config.yaml
num_hidden_layers: 10
balance_loss: 0.0104
init_std_router: 0.0271
lr_router: 0.00073
tie_word_embeddings: true
learning_rate: 0.00217
beta1: 0.95
Below are experts of layer 2 (counted from 0) of a mixture-of-experts language model. Rows are named router (the router's row for the expert), gate (a neuron's input weights, with its number), up (a neuron's input weights, with its number) and show model dimensions 0-95. Each number is 200 + 20 x the weight over its row's rms, rounded and kept within 0 to 999.
Before each expert's rows: "comes after" lists some tokens at least twice as common just before its tokens as in all text. This comes from a sample of Wikipedia text that the model never trained on. Tokens count by the router's weight.

# expert 27
comes after: "\n", " |", " =", " ==", ".", "==="
router,207,200,192,189,200,215,221,176,200,184,203,199,184,227,179,200,211,184,195,190,200,176,191,211,203,189,243,202,232,230,243,194,219,159,194,209,194,211,206,220,224,203,179,226,195,215,238,168,185,222,240,206,223,202,206,202,195,206,198,224,200,201,195,214,212,227,180,218,228,205,194,225,201,181,226,184,227,216,236,187,226,191,174,209,179,199,201,211,204,198,184,169,188,205,233,232
gate0,237,176,225,234,174,161,203,203,189,171,192,198,194,192,192,194,202,210,169,206,204,245,178,183,183,191,234,207,240,215,220,208,182,246,210,184,190,209,189,184,176,201,176,186,134,162,220,209,198,183,199,205,186,199,168,218,216,228,201,242,192,181,186,214,184,203,188,184,226,239,222,226,193,210,193,211,224,225,186,176,207,163,192,180,198,182,216,177,212,158,215,187,200,179,196,238
up0,253,201,203,207,233,208,217,172,181,204,198,198,223,208,196,180,187,202,176,202,208,197,182,206,241,210,168,192,198,191,214,219,166,213,223,200,168,205,168,241,191,162,192,216,180,162,197,216,180,237,216,168,199,186,184,180,198,198,182,223,218,231,236,206,186,193,230,225,181,210,225,197,182,186,209,204,202,197,239,210,202,160,175,192,206,220,186,186,203,207,206,213,213,221,216,211
gate1,243,211,229,220,165,214,177,201,177,222,203,188,202,209,209,221,206,191,226,145,182,215,200,209,231,236,201,198,223,221,205,178,230,211,192,215,173,183,176,189,180,241,198,183,202,199,205,172,199,230,194,196,200,186,174,205,217,169,198,167,222,176,214,190,194,183,229,210,224,193,245,194,198,210,205,206,240,224,229,184,227,205,172,206,215,235,187,208,231,190,219,199,199,216,179,205
up1,162,209,174,180,236,211,201,188,201,228,220,173,176,220,194,180,205,225,186,183,185,171,179,213,231,201,218,216,180,175,184,222,184,208,154,188,196,162,189,216,223,191,177,173,175,224,193,228,166,200,197,167,196,210,220,239,210,213,216,235,191,209,218,210,193,175,170,225,198,189,191,193,191,190,233,168,204,193,253,195,229,201,213,207,187,172,195,160,202,217,207,200,207,181,243,194
gate2,162,180,216,196,173,209,225,217,195,214,204,198,197,188,180,186,185,191,180,237,213,211,186,212,214,203,186,186,224,199,162,178,197,206,200,213,234,239,214,225,179,244,198,211,208,191,182,203,233,259,200,219,219,211,218,220,209,221,169,218,201,210,205,220,211,196,178,191,206,242,203,187,222,210,192,163,217,212,202,213,214,185,217,190,216,221,172,204,228,170,245,217,235,222,196,227
up2,195,208,198,204,207,214,191,222,205,190,233,212,198,212,170,186,195,207,181,196,200,205,167,175,205,209,188,191,182,205,173,134,172,195,187,186,206,204,175,193,198,200,214,233,214,179,221,178,198,238,216,224,230,177,197,198,220,198,203,201,203,199,216,189,219,213,205,197,217,194,224,213,189,205,171,189,201,209,184,226,197,161,197,161,195,223,194,214,244,220,172,210,235,194,192,223
gate3,179,161,184,203,197,210,186,172,188,184,199,216,191,216,179,200,165,195,241,183,190,220,232,173,209,171,203,188,237,205,184,171,164,209,145,186,222,196,151,219,183,168,160,225,220,225,196,182,188,194,196,179,208,195,197,183,224,212,202,184,196,190,189,223,189,213,193,207,216,191,230,163,203,229,194,198,187,193,186,203,202,193,185,212,210,199,225,201,192,175,226,168,197,222,244,218
up3,190,209,198,213,233,227,201,212,212,199,207,183,189,199,217,167,195,200,168,191,226,201,209,175,161,195,207,165,247,187,174,192,179,227,175,218,193,194,208,190,194,223,211,208,206,211,199,221,209,202,198,229,225,240,196,196,231,203,209,183,187,208,184,193,213,183,212,188,213,148,175,171,191,188,234,209,180,207,232,213,226,199,206,212,213,212,189,195,200,189,193,214,189,156,220,205
gate4,196,215,192,185,175,198,208,181,199,181,191,191,223,195,181,218,180,210,201,189,185,206,177,214,212,168,175,161,240,223,190,205,218,184,228,215,218,180,215,217,223,197,221,199,204,237,234,161,203,222,220,188,183,187,161,224,222,211,173,192,190,199,178,197,209,197,178,225,195,212,199,190,198,188,221,215,227,243,221,208,193,217,224,184,203,199,220,217,178,238,177,205,182,203,189,251
up4,198,201,203,170,187,199,186,199,182,180,213,211,219,188,153,209,200,181,227,160,212,207,208,251,190,210,205,166,193,196,186,152,200,202,218,213,231,197,184,199,235,192,201,205,155,226,212,245,194,205,215,212,211,249,192,208,264,179,159,218,182,196,177,205,203,213,196,232,206,200,210,212,212,195,201,169,214,227,235,215,173,210,199,178,169,226,161,210,224,200,194,198,173,215,188,208
gate5,221,197,225,201,221,210,198,182,199,238,177,223,209,210,174,159,184,172,213,205,227,216,217,221,191,223,180,213,212,228,224,239,173,201,190,211,161,177,200,216,195,205,184,201,191,201,198,169,191,247,223,201,231,187,197,183,198,198,190,227,246,230,216,215,208,212,210,218,202,168,219,206,220,187,206,180,211,212,233,188,188,203,235,206,145,176,158,176,158,207,252,215,204,200,232,216
up5,209,187,159,208,193,229,177,202,216,136,211,213,203,193,211,170,203,209,188,165,217,187,205,191,213,156,233,199,209,191,196,211,213,205,184,190,210,215,216,191,194,180,185,224,199,179,247,216,169,168,210,167,163,180,181,211,193,211,212,200,224,194,218,207,221,207,225,193,223,219,179,198,235,194,153,200,202,197,260,211,191,246,198,192,196,207,217,227,204,193,200,195,206,215,155,186
gate6,216,202,179,215,167,169,204,200,181,209,236,187,191,182,202,177,192,214,199,209,178,184,187,166,212,216,199,176,209,183,197,205,223,201,206,196,189,209,178,201,210,181,201,175,190,202,194,215,191,196,219,189,220,183,210,197,187,219,204,219,210,207,198,209,203,196,229,202,172,234,177,218,166,229,201,203,221,157,223,204,214,198,201,212,198,197,223,207,193,169,188,170,176,215,202,173
up6,210,188,190,207,199,208,236,200,195,176,208,175,201,212,209,167,194,201,200,209,182,178,186,202,222,202,206,183,202,239,188,232,201,196,228,203,186,181,208,217,192,233,236,206,230,193,203,195,210,194,224,162,203,211,193,222,180,231,193,192,214,208,183,202,166,207,185,232,210,172,215,225,180,192,205,190,199,183,201,188,194,202,158,201,217,192,191,218,180,187,245,209,191,177,171,218
gate7,195,181,191,236,168,186,199,202,176,219,225,171,199,195,212,190,208,183,205,206,220,213,197,189,202,201,160,189,224,196,202,185,194,159,193,216,188,144,232,148,211,243,193,172,183,197,199,203,223,218,197,204,235,189,218,176,235,222,178,191,206,199,217,204,223,216,216,187,197,199,219,174,206,197,190,216,195,214,242,196,194,215,202,180,178,235,169,171,188,178,214,202,235,176,178,199
up7,223,212,188,214,214,202,223,202,184,178,146,193,203,230,209,178,207,150,183,224,202,237,151,186,226,200,218,203,223,199,189,180,173,196,219,201,205,149,217,180,199,219,226,207,204,208,218,217,196,209,206,206,192,197,206,204,160,218,217,183,177,215,214,180,179,202,209,196,219,190,220,174,185,231,221,205,223,171,195,193,203,215,221,209,164,205,173,200,190,218,209,190,206,191,216,184
gate8,226,195,168,209,189,197,207,167,215,191,209,197,192,216,212,203,198,178,243,191,188,225,184,195,172,191,201,188,203,192,233,182,211,209,221,214,217,196,183,192,208,185,185,181,221,177,207,197,190,209,206,204,207,210,235,171,192,195,198,209,224,185,202,183,203,207,242,197,166,219,208,164,209,187,177,212,121,205,220,164,203,208,201,202,203,223,224,180,197,208,225,205,188,196,164,210
up8,204,207,217,208,225,214,199,234,167,176,205,187,185,169,180,184,219,203,185,175,194,180,213,162,214,214,198,177,153,175,195,226,214,196,214,188,185,237,225,185,189,171,192,208,216,205,217,213,227,202,215,195,207,229,156,212,190,208,253,228,156,243,196,191,212,234,205,231,221,210,167,194,181,177,168,190,236,178,194,178,197,219,204,234,225,209,217,201,211,188,195,203,176,209,206,198
gate9,224,182,227,185,185,219,181,210,174,196,184,202,211,223,178,209,178,180,162,204,215,215,189,229,205,214,205,214,188,185,197,172,224,192,211,211,215,201,226,230,213,215,232,189,244,193,193,215,151,149,189,182,186,195,215,191,166,204,202,244,155,184,200,218,181,229,187,220,237,134,203,190,173,201,198,199,211,209,175,247,190,203,194,202,232,192,169,174,183,212,180,249,200,187,203,206
up9,218,201,167,223,180,194,214,181,161,179,179,188,199,208,190,161,198,236,222,185,201,176,213,194,242,164,190,203,184,244,216,218,204,190,188,218,238,173,227,222,199,189,221,170,199,243,223,184,175,210,193,186,228,215,206,196,174,216,208,168,209,200,204,197,195,218,203,214,216,209,217,191,207,226,210,217,189,213,226,238,247,168,190,191,217,203,219,194,190,201,210,170,200,220,222,208
gate10,191,182,213,202,227,210,230,183,235,208,201,197,202,185,201,166,199,191,218,180,192,241,192,196,232,200,231,213,182,200,179,203,187,191,199,229,212,172,184,189,211,211,221,196,211,185,201,209,192,220,209,189,177,201,198,175,210,169,179,165,197,192,175,195,187,171,177,176,216,210,160,240,220,223,187,178,188,208,172,169,192,195,194,182,228,222,195,196,215,198,207,221,227,189,208,194
up10,190,176,196,196,220,171,231,186,205,211,211,217,207,188,205,210,174,203,200,216,222,204,201,194,220,255,206,245,226,137,193,224,226,214,166,204,230,189,223,201,190,202,188,209,207,192,168,208,202,199,204,201,168,198,224,205,197,199,186,182,169,199,190,218,177,209,159,205,187,184,221,221,222,165,206,176,177,213,205,194,176,180,155,178,203,184,172,204,241,200,219,165,243,187,223,197
gate11,219,202,218,184,202,210,194,197,204,212,166,170,190,177,173,198,186,200,192,217,252,218,197,175,183,206,216,228,205,191,196,225,177,201,211,180,210,216,229,202,168,183,216,188,226,184,220,222,182,170,210,201,209,212,200,223,203,211,198,217,187,183,227,205,189,217,209,228,233,219,191,222,203,230,220,207,174,199,181,206,221,217,202,206,212,209,210,205,195,187,204,146,178,206,202,218
up11,220,198,212,167,180,214,187,217,203,185,206,206,184,148,199,211,190,221,225,198,201,192,202,208,181,220,203,207,174,215,146,198,202,194,182,203,226,171,212,214,184,216,204,243,196,243,182,197,209,184,222,212,199,201,195,219,187,191,193,242,219,179,213,176,190,200,162,196,211,164,189,212,216,180,202,213,206,193,224,196,223,178,222,222,213,189,213,170,203,200,210,210,214,224,156,215
gate12,232,199,165,225,191,170,223,210,214,225,161,210,181,178,241,179,200,201,177,210,167,223,228,173,222,215,181,196,213,203,177,196,220,208,174,204,216,187,233,186,216,174,199,189,182,205,163,189,181,236,196,175,182,177,212,189,218,171,203,199,179,187,210,216,201,207,205,197,176,216,206,172,203,197,215,224,222,200,229,208,188,227,181,159,200,196,185,187,199,186,229,199,184,187,171,188
up12,199,202,223,215,200,201,195,204,228,198,181,200,204,199,231,220,194,176,217,235,188,193,190,189,206,205,211,174,220,199,186,213,172,197,219,192,226,234,193,195,195,209,235,173,176,186,211,205,191,156,201,179,173,182,187,214,208,219,215,189,187,210,201,190,224,183,173,219,224,182,172,207,200,204,230,160,229,196,229,223,183,185,177,221,203,226,220,186,175,249,173,226,200,175,223,229
gate13,208,212,197,200,206,186,218,204,191,165,193,213,149,225,179,186,182,195,211,204,201,202,181,199,218,215,199,210,208,185,217,196,229,211,210,203,197,170,212,203,220,207,193,190,178,217,216,194,192,215,202,206,202,213,239,191,214,181,175,206,218,187,197,201,202,194,174,212,203,163,210,215,196,225,191,196,213,260,210,189,181,226,168,234,168,209,178,164,220,196,205,165,166,175,211,222
up13,213,217,183,201,170,215,176,177,192,205,197,151,222,225,167,206,191,214,236,190,201,212,171,237,190,181,203,198,210,200,168,197,188,191,164,244,198,237,188,207,203,186,211,213,189,191,165,151,217,188,188,205,171,203,210,181,199,199,192,192,205,222,199,184,198,222,240,171,213,172,208,222,206,213,224,204,184,159,211,216,189,221,193,203,186,209,214,220,251,181,191,207,159,158,177,209
gate14,203,204,175,184,228,178,187,213,211,205,155,176,193,182,227,186,202,202,189,199,200,221,193,220,265,187,188,201,226,193,215,182,183,200,212,204,185,152,208,212,167,186,190,225,216,225,207,188,179,194,207,188,201,173,176,246,168,226,211,212,219,159,194,181,233,205,170,208,197,180,203,209,174,201,226,215,178,186,230,206,222,205,172,204,191,187,232,221,196,225,213,200,201,210,187,253
up14,180,205,177,202,201,169,203,186,173,193,202,200,194,228,195,212,210,210,159,167,175,175,187,222,184,207,183,182,202,226,215,194,220,192,217,191,185,205,229,162,203,163,196,180,216,199,172,181,193,217,195,159,198,240,198,217,217,194,202,176,195,224,195,201,197,233,197,196,242,197,220,181,207,226,190,166,169,220,203,186,210,233,205,162,215,222,193,234,192,231,180,175,170,184,196,177
gate15,179,203,191,187,206,204,170,209,192,218,246,192,217,216,227,204,192,206,202,194,227,220,219,162,221,202,198,244,170,175,170,189,194,175,176,219,190,194,197,154,225,193,223,171,168,204,195,191,167,196,180,187,215,187,241,229,193,199,203,174,215,204,201,193,188,215,251,190,215,195,200,168,205,230,195,220,204,163,235,159,210,224,201,218,201,156,209,180,213,217,215,197,175,159,214,265
up15,224,197,174,214,217,176,215,188,184,187,173,216,211,211,160,206,262,211,203,207,210,193,178,218,220,211,208,161,209,218,198,175,206,239,225,208,199,207,195,191,230,194,231,208,196,181,199,215,192,160,163,185,204,217,205,216,167,238,247,189,190,193,227,226,199,191,165,174,193,219,194,210,228,237,215,182,206,216,201,235,199,191,189,214,207,169,208,219,179,200,196,215,194,256,181,211
gate16,220,211,184,220,215,205,202,219,197,199,193,162,163,177,198,228,205,209,220,217,226,214,221,208,163,192,194,190,202,192,220,192,194,227,208,201,224,173,229,187,194,211,194,217,237,161,234,173,182,197,173,150,201,188,212,246,220,174,223,145,214,198,152,208,238,173,217,204,222,222,165,189,179,203,216,186,199,200,192,203,216,173,174,227,190,210,212,198,204,196,194,218,187,168,205,210
up16,234,221,210,219,196,210,207,187,223,224,213,196,189,232,187,177,210,213,212,191,186,191,194,159,220,174,222,214,200,219,219,171,235,214,195,216,188,212,211,199,198,196,184,195,165,228,185,220,208,204,190,220,220,210,208,207,221,197,188,241,203,211,187,173,224,220,213,154,203,194,237,199,201,169,184,197,213,164,223,209,191,174,216,243,175,180,197,212,201,179,223,192,196,196,200,194
gate17,199,194,222,208,226,226,206,170,162,206,189,214,222,219,198,173,167,192,224,185,219,178,173,221,191,186,202,205,213,201,180,195,177,190,184,238,183,200,209,191,183,221,182,181,173,157,185,200,192,190,247,210,190,217,225,191,214,195,209,210,208,226,167,216,192,186,168,225,178,200,185,196,180,194,190,189,203,181,181,196,240,186,247,194,189,177,144,216,218,187,242,213,199,193,192,243
up17,216,193,192,197,185,158,179,232,205,186,209,200,186,199,204,197,217,217,164,213,171,193,221,183,210,183,195,216,220,218,219,171,215,207,202,191,219,217,230,194,205,193,202,203,198,216,207,190,205,180,194,221,185,163,189,225,200,212,219,208,198,171,194,173,183,230,227,188,172,215,221,179,235,229,219,180,175,188,188,218,220,206,166,184,227,224,215,186,203,213,185,203,211,226,191,189
gate18,205,202,186,192,190,214,214,176,214,213,209,208,259,204,171,178,169,191,208,188,203,205,205,218,237,160,199,171,203,215,191,205,208,188,202,205,203,199,199,212,200,202,216,193,248,185,217,195,212,184,168,199,182,241,210,213,192,221,214,234,196,225,191,183,166,205,230,209,190,217,178,198,181,206,166,211,227,214,187,184,176,215,214,192,203,197,172,192,226,221,155,189,190,190,230,243
up18,205,185,191,178,182,214,235,195,194,220,174,158,193,205,200,185,222,175,199,203,216,190,180,197,204,207,196,226,176,195,221,163,244,205,198,179,190,217,190,215,205,224,216,222,220,192,198,216,251,215,200,201,228,189,184,188,184,173,211,193,202,182,187,162,183,177,206,233,200,158,206,176,190,231,208,242,200,172,204,157,227,193,246,213,205,206,204,172,215,180,176,216,197,199,215,195
gate19,205,224,177,235,173,178,206,173,153,192,185,204,185,195,231,190,198,206,209,241,201,222,204,207,183,223,192,217,213,205,203,226,225,192,194,195,202,217,189,184,201,220,211,173,206,216,204,204,180,174,208,196,204,179,208,201,198,194,218,223,228,183,199,190,178,228,232,180,214,256,176,189,175,169,182,208,174,161,223,208,179,216,234,200,185,181,193,253,171,172,216,171,211,226,170,264
up19,184,202,218,197,230,234,172,191,208,220,193,187,182,186,208,176,156,219,223,192,202,199,201,189,212,169,233,182,211,199,178,183,168,209,224,182,213,194,193,200,182,172,214,223,188,213,187,182,203,192,175,205,180,207,225,208,222,167,188,198,188,197,215,207,214,179,175,216,216,161,193,191,198,186,198,193,244,210,170,204,206,164,165,235,221,207,213,168,202,190,182,174,231,170,208,199
gate20,216,214,203,210,189,221,177,233,189,186,201,191,174,211,180,209,215,195,211,183,185,212,198,198,216,185,186,166,190,199,200,233,209,207,203,185,190,174,169,203,180,210,172,213,187,196,242,194,207,226,218,211,216,186,176,241,179,194,227,183,170,194,196,235,191,207,161,208,196,225,195,186,147,203,171,207,204,209,194,196,171,184,213,188,231,209,202,220,205,192,190,221,216,186,180,207
up20,188,163,173,180,179,183,224,200,193,168,221,169,191,219,223,197,254,196,199,183,195,211,208,215,203,194,207,168,200,217,244,184,187,182,188,232,214,204,166,208,238,221,201,198,198,224,211,201,185,259,231,160,209,189,201,181,219,186,226,169,228,165,190,202,177,188,166,192,217,176,222,239,192,201,213,209,205,218,190,191,171,188,167,191,239,195,221,231,192,200,190,209,206,216,239,172
gate21,175,203,225,177,210,198,199,190,199,214,186,197,215,198,185,196,211,174,197,201,155,187,219,202,224,189,188,240,214,187,238,196,189,205,203,216,183,199,222,209,196,190,203,188,232,182,222,185,182,214,187,192,201,190,203,241,221,216,199,241,200,172,208,192,215,178,207,230,184,186,190,208,201,209,244,235,203,173,172,184,194,210,173,226,196,183,216,194,172,182,194,183,152,214,178,201
up21,211,208,189,206,179,181,185,188,145,180,196,181,204,212,198,176,207,216,195,178,218,174,179,158,204,217,221,180,204,175,172,217,192,197,178,152,194,207,224,196,234,203,191,206,202,177,178,218,200,150,209,221,184,218,190,198,194,194,181,167,154,212,212,194,222,208,193,194,233,193,239,218,204,214,241,173,211,193,207,190,234,171,242,214,179,173,178,234,168,209,171,187,217,189,207,181
gate22,206,166,207,201,210,205,207,188,208,204,211,203,177,221,179,234,179,198,210,201,193,197,201,168,205,215,190,207,200,217,194,197,169,226,253,184,191,189,197,194,211,168,187,179,199,195,192,178,157,188,211,202,219,259,195,215,220,195,229,178,184,174,178,193,162,192,185,266,202,183,172,194,225,182,190,220,173,184,214,191,202,211,218,194,166,178,199,218,162,206,241,215,196,194,223,171
up22,203,161,171,206,191,207,191,224,189,199,186,208,237,197,222,205,253,227,204,221,179,204,225,200,239,167,184,213,231,202,211,167,224,209,204,182,195,179,239,241,197,236,192,195,195,230,216,219,229,224,217,189,196,204,197,228,156,184,183,199,212,183,223,220,190,199,190,150,177,217,173,182,207,202,232,229,224,176,184,199,210,184,173,231,198,203,206,173,213,204,205,166,184,208,209,237
gate23,215,217,203,175,179,159,194,208,190,222,175,180,226,186,213,159,191,197,227,177,184,237,207,219,188,207,199,213,197,196,191,225,196,192,219,208,208,200,223,212,201,260,204,167,216,162,188,214,185,199,206,210,239,211,184,204,205,204,203,228,169,248,201,181,193,203,200,230,181,186,192,212,166,196,225,184,197,160,184,215,182,184,188,196,231,193,189,218,224,181,191,185,213,200,220,220
up23,151,194,183,223,210,197,190,240,193,177,225,188,205,176,205,217,169,182,217,180,167,187,214,189,205,179,184,176,169,199,240,193,173,184,205,197,173,198,144,222,184,163,207,221,196,227,220,170,247,198,255,166,209,142,217,197,199,218,196,153,202,169,225,206,204,187,196,213,205,207,234,181,217,192,177,231,195,221,203,177,182,242,205,190,201,181,212,218,196,190,223,216,191,234,206,178
gate24,213,251,179,164,208,193,205,254,203,190,162,180,217,199,222,193,207,178,205,190,201,190,184,177,175,195,188,236,222,226,228,211,224,184,219,163,172,218,236,223,217,182,190,143,222,225,200,184,204,217,176,202,204,164,221,213,196,244,179,189,170,165,202,219,249,174,226,214,204,198,205,199,198,185,227,202,189,206,189,204,171,181,201,223,196,181,192,241,164,185,216,198,203,186,217,217
up24,174,171,190,222,218,249,175,225,246,215,211,206,146,175,167,236,187,233,237,208,186,177,213,180,194,204,188,191,190,194,211,232,206,186,194,214,195,188,185,183,230,169,203,185,211,182,201,209,203,226,221,190,201,236,206,208,238,209,212,173,210,219,211,172,186,201,184,219,226,196,221,200,221,247,202,167,179,199,200,172,208,222,190,201,203,205,170,210,199,199,196,210,167,196,197,195
gate25,225,202,186,220,190,214,200,207,202,191,188,233,213,205,202,197,186,225,189,149,230,206,225,208,214,218,178,198,200,232,252,195,201,208,168,185,201,196,188,196,224,205,202,183,155,192,214,204,194,191,191,227,200,211,199,204,205,221,192,221,179,214,198,202,217,206,168,229,210,232,186,192,203,218,227,204,190,236,214,162,209,205,172,184,219,201,189,172,178,235,222,172,216,200,256,178
up25,261,204,202,204,186,184,183,183,210,187,211,245,210,152,213,168,192,242,217,190,212,200,169,208,218,230,183,171,227,216,225,188,188,184,162,206,213,213,208,184,209,204,185,182,177,194,217,206,208,197,226,217,196,196,215,217,197,196,218,218,196,198,217,215,203,229,186,210,206,208,223,196,209,177,208,192,203,203,222,174,219,216,187,174,196,219,233,225,216,176,235,192,192,207,242,220
gate26,203,204,172,208,200,166,205,226,220,233,240,230,171,237,201,241,187,208,205,222,186,190,186,182,199,225,248,183,187,211,200,213,189,215,218,200,228,203,182,203,188,156,197,224,229,208,186,183,211,197,210,230,179,225,191,182,208,188,192,228,179,202,187,231,211,226,185,198,217,180,215,202,206,218,214,221,188,212,196,188,202,194,195,214,205,204,190,224,230,214,196,202,183,186,201,185
up26,189,203,213,190,216,190,199,175,198,236,172,211,191,206,184,212,217,234,180,222,185,195,180,200,164,238,237,215,220,215,218,212,217,194,192,187,211,173,223,186,189,195,211,196,190,233,189,197,223,196,217,219,203,166,205,231,200,225,169,184,174,183,175,210,190,184,204,216,181,247,225,206,150,178,190,159,206,196,201,187,191,197,220,188,209,193,180,185,200,210,233,171,184,232,206,192
gate27,189,187,217,193,156,215,204,186,195,194,202,218,193,199,229,165,223,221,150,212,200,221,213,196,242,187,220,178,200,191,190,216,209,185,194,166,193,200,218,200,199,204,191,204,165,175,213,178,225,231,217,213,230,239,169,228,176,167,185,210,205,186,169,178,206,194,183,208,160,179,195,168,182,197,190,194,188,183,206,217,217,214,213,198,215,199,180,192,210,200,211,204,172,202,216,195
up27,158,171,256,206,206,195,148,170,196,212,222,220,207,206,193,137,208,225,164,206,197,195,173,192,204,172,203,205,217,190,185,205,198,181,194,201,226,192,204,184,190,185,175,244,150,188,224,204,216,229,212,236,205,233,169,210,186,177,208,210,189,190,183,174,230,222,180,205,214,205,199,175,216,211,205,166,224,223,209,172,218,167,188,211,252,189,215,206,191,212,191,183,223,230,204,173
gate28,207,201,174,187,166,192,207,211,202,228,213,199,189,238,193,204,167,173,224,189,167,230,225,228,211,188,214,188,195,234,195,205,189,173,216,219,208,182,198,167,227,220,251,225,200,205,226,175,185,205,200,142,194,240,204,223,203,191,206,183,196,227,158,200,202,209,181,216,215,237,160,206,198,189,213,184,189,208,191,191,167,194,191,222,227,183,200,180,201,170,199,227,202,168,216,194
up28,183,193,181,210,219,201,208,204,207,194,212,203,234,192,162,201,205,191,203,236,192,194,206,182,179,229,188,217,180,207,238,245,175,185,212,212,207,200,204,201,179,205,223,199,258,186,191,180,190,211,203,174,219,223,222,196,228,204,231,214,201,211,193,206,190,196,199,188,194,207,185,227,185,186,169,236,189,180,226,174,209,179,231,192,155,180,214,212,184,173,197,200,214,167,186,234
gate29,201,210,209,172,223,232,216,171,212,232,187,201,169,189,165,197,149,195,205,201,200,183,187,196,218,184,192,177,220,190,225,207,199,168,180,249,245,178,221,187,256,210,191,192,245,217,212,206,169,197,189,194,229,247,197,199,180,244,195,188,169,209,188,201,184,212,201,198,202,206,194,207,201,190,190,212,185,206,179,223,166,195,207,188,192,223,196,202,202,195,226,216,219,224,208,177
up29,203,220,201,203,170,218,238,224,213,205,197,196,189,220,179,215,243,230,173,177,202,207,168,216,177,141,188,204,209,171,163,183,192,189,227,167,220,218,206,195,210,174,230,209,165,218,221,196,193,211,239,216,224,222,207,215,219,192,182,192,165,236,187,205,247,154,197,193,180,221,193,206,195,190,148,188,197,192,213,181,217,207,230,215,182,185,203,176,204,186,203,156,234,171,219,220
gate30,202,236,192,227,205,186,205,125,185,203,197,198,187,202,237,205,209,206,179,193,213,242,238,212,210,177,203,171,231,181,209,190,208,169,179,206,214,194,190,167,187,215,220,199,190,194,213,187,224,223,211,213,164,186,208,178,225,216,233,160,219,193,211,210,230,213,200,216,227,228,187,196,183,194,182,180,196,221,168,219,195,196,205,184,209,199,190,211,182,170,219,189,183,214,175,185
up30,206,168,183,190,202,190,194,194,191,161,180,218,205,193,173,202,224,219,211,183,186,216,209,213,198,208,197,164,227,189,213,190,216,229,187,234,187,198,203,223,223,212,185,171,211,214,226,188,201,201,213,223,218,199,221,192,199,239,217,216,214,188,215,222,228,211,179,191,181,198,188,181,189,200,222,189,173,206,191,209,193,205,188,215,190,231,211,174,223,204,233,211,215,212,190,222
gate31,209,216,177,196,177,195,173,183,166,181,202,211,188,225,235,204,175,179,193,166,207,202,201,196,174,168,199,175,181,250,190,177,220,214,180,205,233,161,220,179,196,201,216,203,228,225,175,172,202,193,235,185,223,186,185,227,208,197,213,212,217,219,164,203,211,185,215,226,192,201,188,210,212,174,237,175,218,215,202,239,133,224,190,199,169,183,208,214,213,183,203,192,230,209,205,203
up31,190,212,180,190,202,231,212,174,221,219,192,212,212,176,214,223,189,219,194,201,205,173,213,242,180,172,188,214,215,183,177,203,232,178,197,183,194,187,225,202,192,166,202,176,229,220,196,193,212,194,181,185,164,177,196,179,211,182,208,182,222,230,246,194,177,190,214,187,187,217,183,167,206,212,201,195,193,200,190,221,192,188,170,172,203,214,156,194,206,195,221,214,201,187,190,181
gate32,203,212,228,155,192,179,184,179,179,205,167,201,189,208,210,256,209,179,207,200,191,197,208,180,200,197,200,197,193,198,176,223,188,194,170,203,184,167,222,197,215,220,172,191,199,214,208,226,212,205,224,230,205,216,187,216,211,199,207,185,222,200,162,200,205,202,198,231,203,220,162,197,155,202,215,194,231,210,163,186,218,245,184,207,224,207,214,179,178,209,177,195,212,193,230,230
up32,177,228,182,194,217,232,216,200,186,211,213,207,199,177,131,218,206,179,206,229,196,170,210,206,184,205,215,238,245,170,205,267,241,201,201,193,195,196,205,191,203,201,211,196,221,198,243,208,187,183,173,183,189,223,182,221,194,210,184,192,205,230,240,196,212,193,185,235,202,203,171,213,199,185,220,231,186,170,211,191,185,216,203,209,172,177,167,202,207,230,190,241,195,258,186,195
gate33,218,196,222,200,168,215,206,169,221,192,211,226,191,184,257,220,216,182,200,185,167,234,189,197,224,207,207,196,192,192,193,205,175,184,199,220,213,232,219,202,231,201,202,212,208,204,214,227,184,209,203,179,227,185,186,187,228,217,242,204,189,214,188,210,206,165,177,192,235,166,209,220,178,208,202,214,217,184,189,221,166,213,220,229,198,235,204,196,198,159,181,196,184,186,194,217
up33,197,186,208,187,213,186,186,213,186,205,199,193,232,212,183,207,175,202,171,184,212,178,178,203,193,212,182,208,196,166,175,229,206,193,187,203,158,172,202,184,219,199,166,171,198,183,192,224,172,202,215,257,191,218,190,209,165,173,194,183,196,211,192,199,171,209,177,240,166,228,195,179,203,207,225,219,200,194,214,152,191,206,201,173,222,177,204,166,182,224,212,231,191,189,220,205
gate34,193,223,161,202,163,205,161,200,202,194,204,223,186,228,219,201,192,218,201,190,188,175,212,192,241,201,195,202,223,204,185,190,159,209,170,224,201,190,212,210,184,188,167,182,220,184,194,193,233,174,208,252,201,187,165,192,202,220,211,240,184,225,201,183,222,220,196,189,207,212,209,218,211,192,216,195,226,193,208,217,203,238,149,157,210,198,198,197,191,178,225,180,225,168,200,192
up34,246,210,177,220,249,195,157,211,190,188,186,214,185,200,233,208,244,166,203,173,199,207,211,190,199,183,186,175,186,207,229,187,206,207,227,221,214,209,203,171,198,236,202,177,227,233,208,196,196,188,174,181,210,174,223,169,167,188,182,196,218,174,197,201,245,168,217,253,214,180,223,208,176,168,180,155,222,182,206,187,198,195,174,179,224,192,184,229,193,232,216,207,224,213,221,205
gate35,182,220,165,209,186,168,175,195,187,185,204,189,228,220,181,194,194,214,193,183,215,250,180,189,215,197,189,178,205,188,229,202,218,188,212,221,183,215,208,207,233,230,181,210,169,226,186,225,197,193,170,194,231,194,220,213,166,212,237,220,173,159,219,207,208,202,208,211,204,222,211,172,197,208,196,244,196,242,181,198,236,221,183,176,202,183,168,204,201,197,213,235,206,211,214,218
up35,231,198,178,226,177,209,222,230,223,228,157,168,177,196,238,202,227,204,172,195,234,210,168,221,202,185,220,189,217,221,213,236,200,213,205,200,181,175,178,192,201,203,183,202,198,173,192,199,199,191,195,210,190,224,213,208,179,173,172,194,236,203,219,180,202,200,226,226,153,209,214,198,197,200,187,218,230,191,231,222,214,187,199,175,214,200,194,205,174,196,184,201,169,199,209,178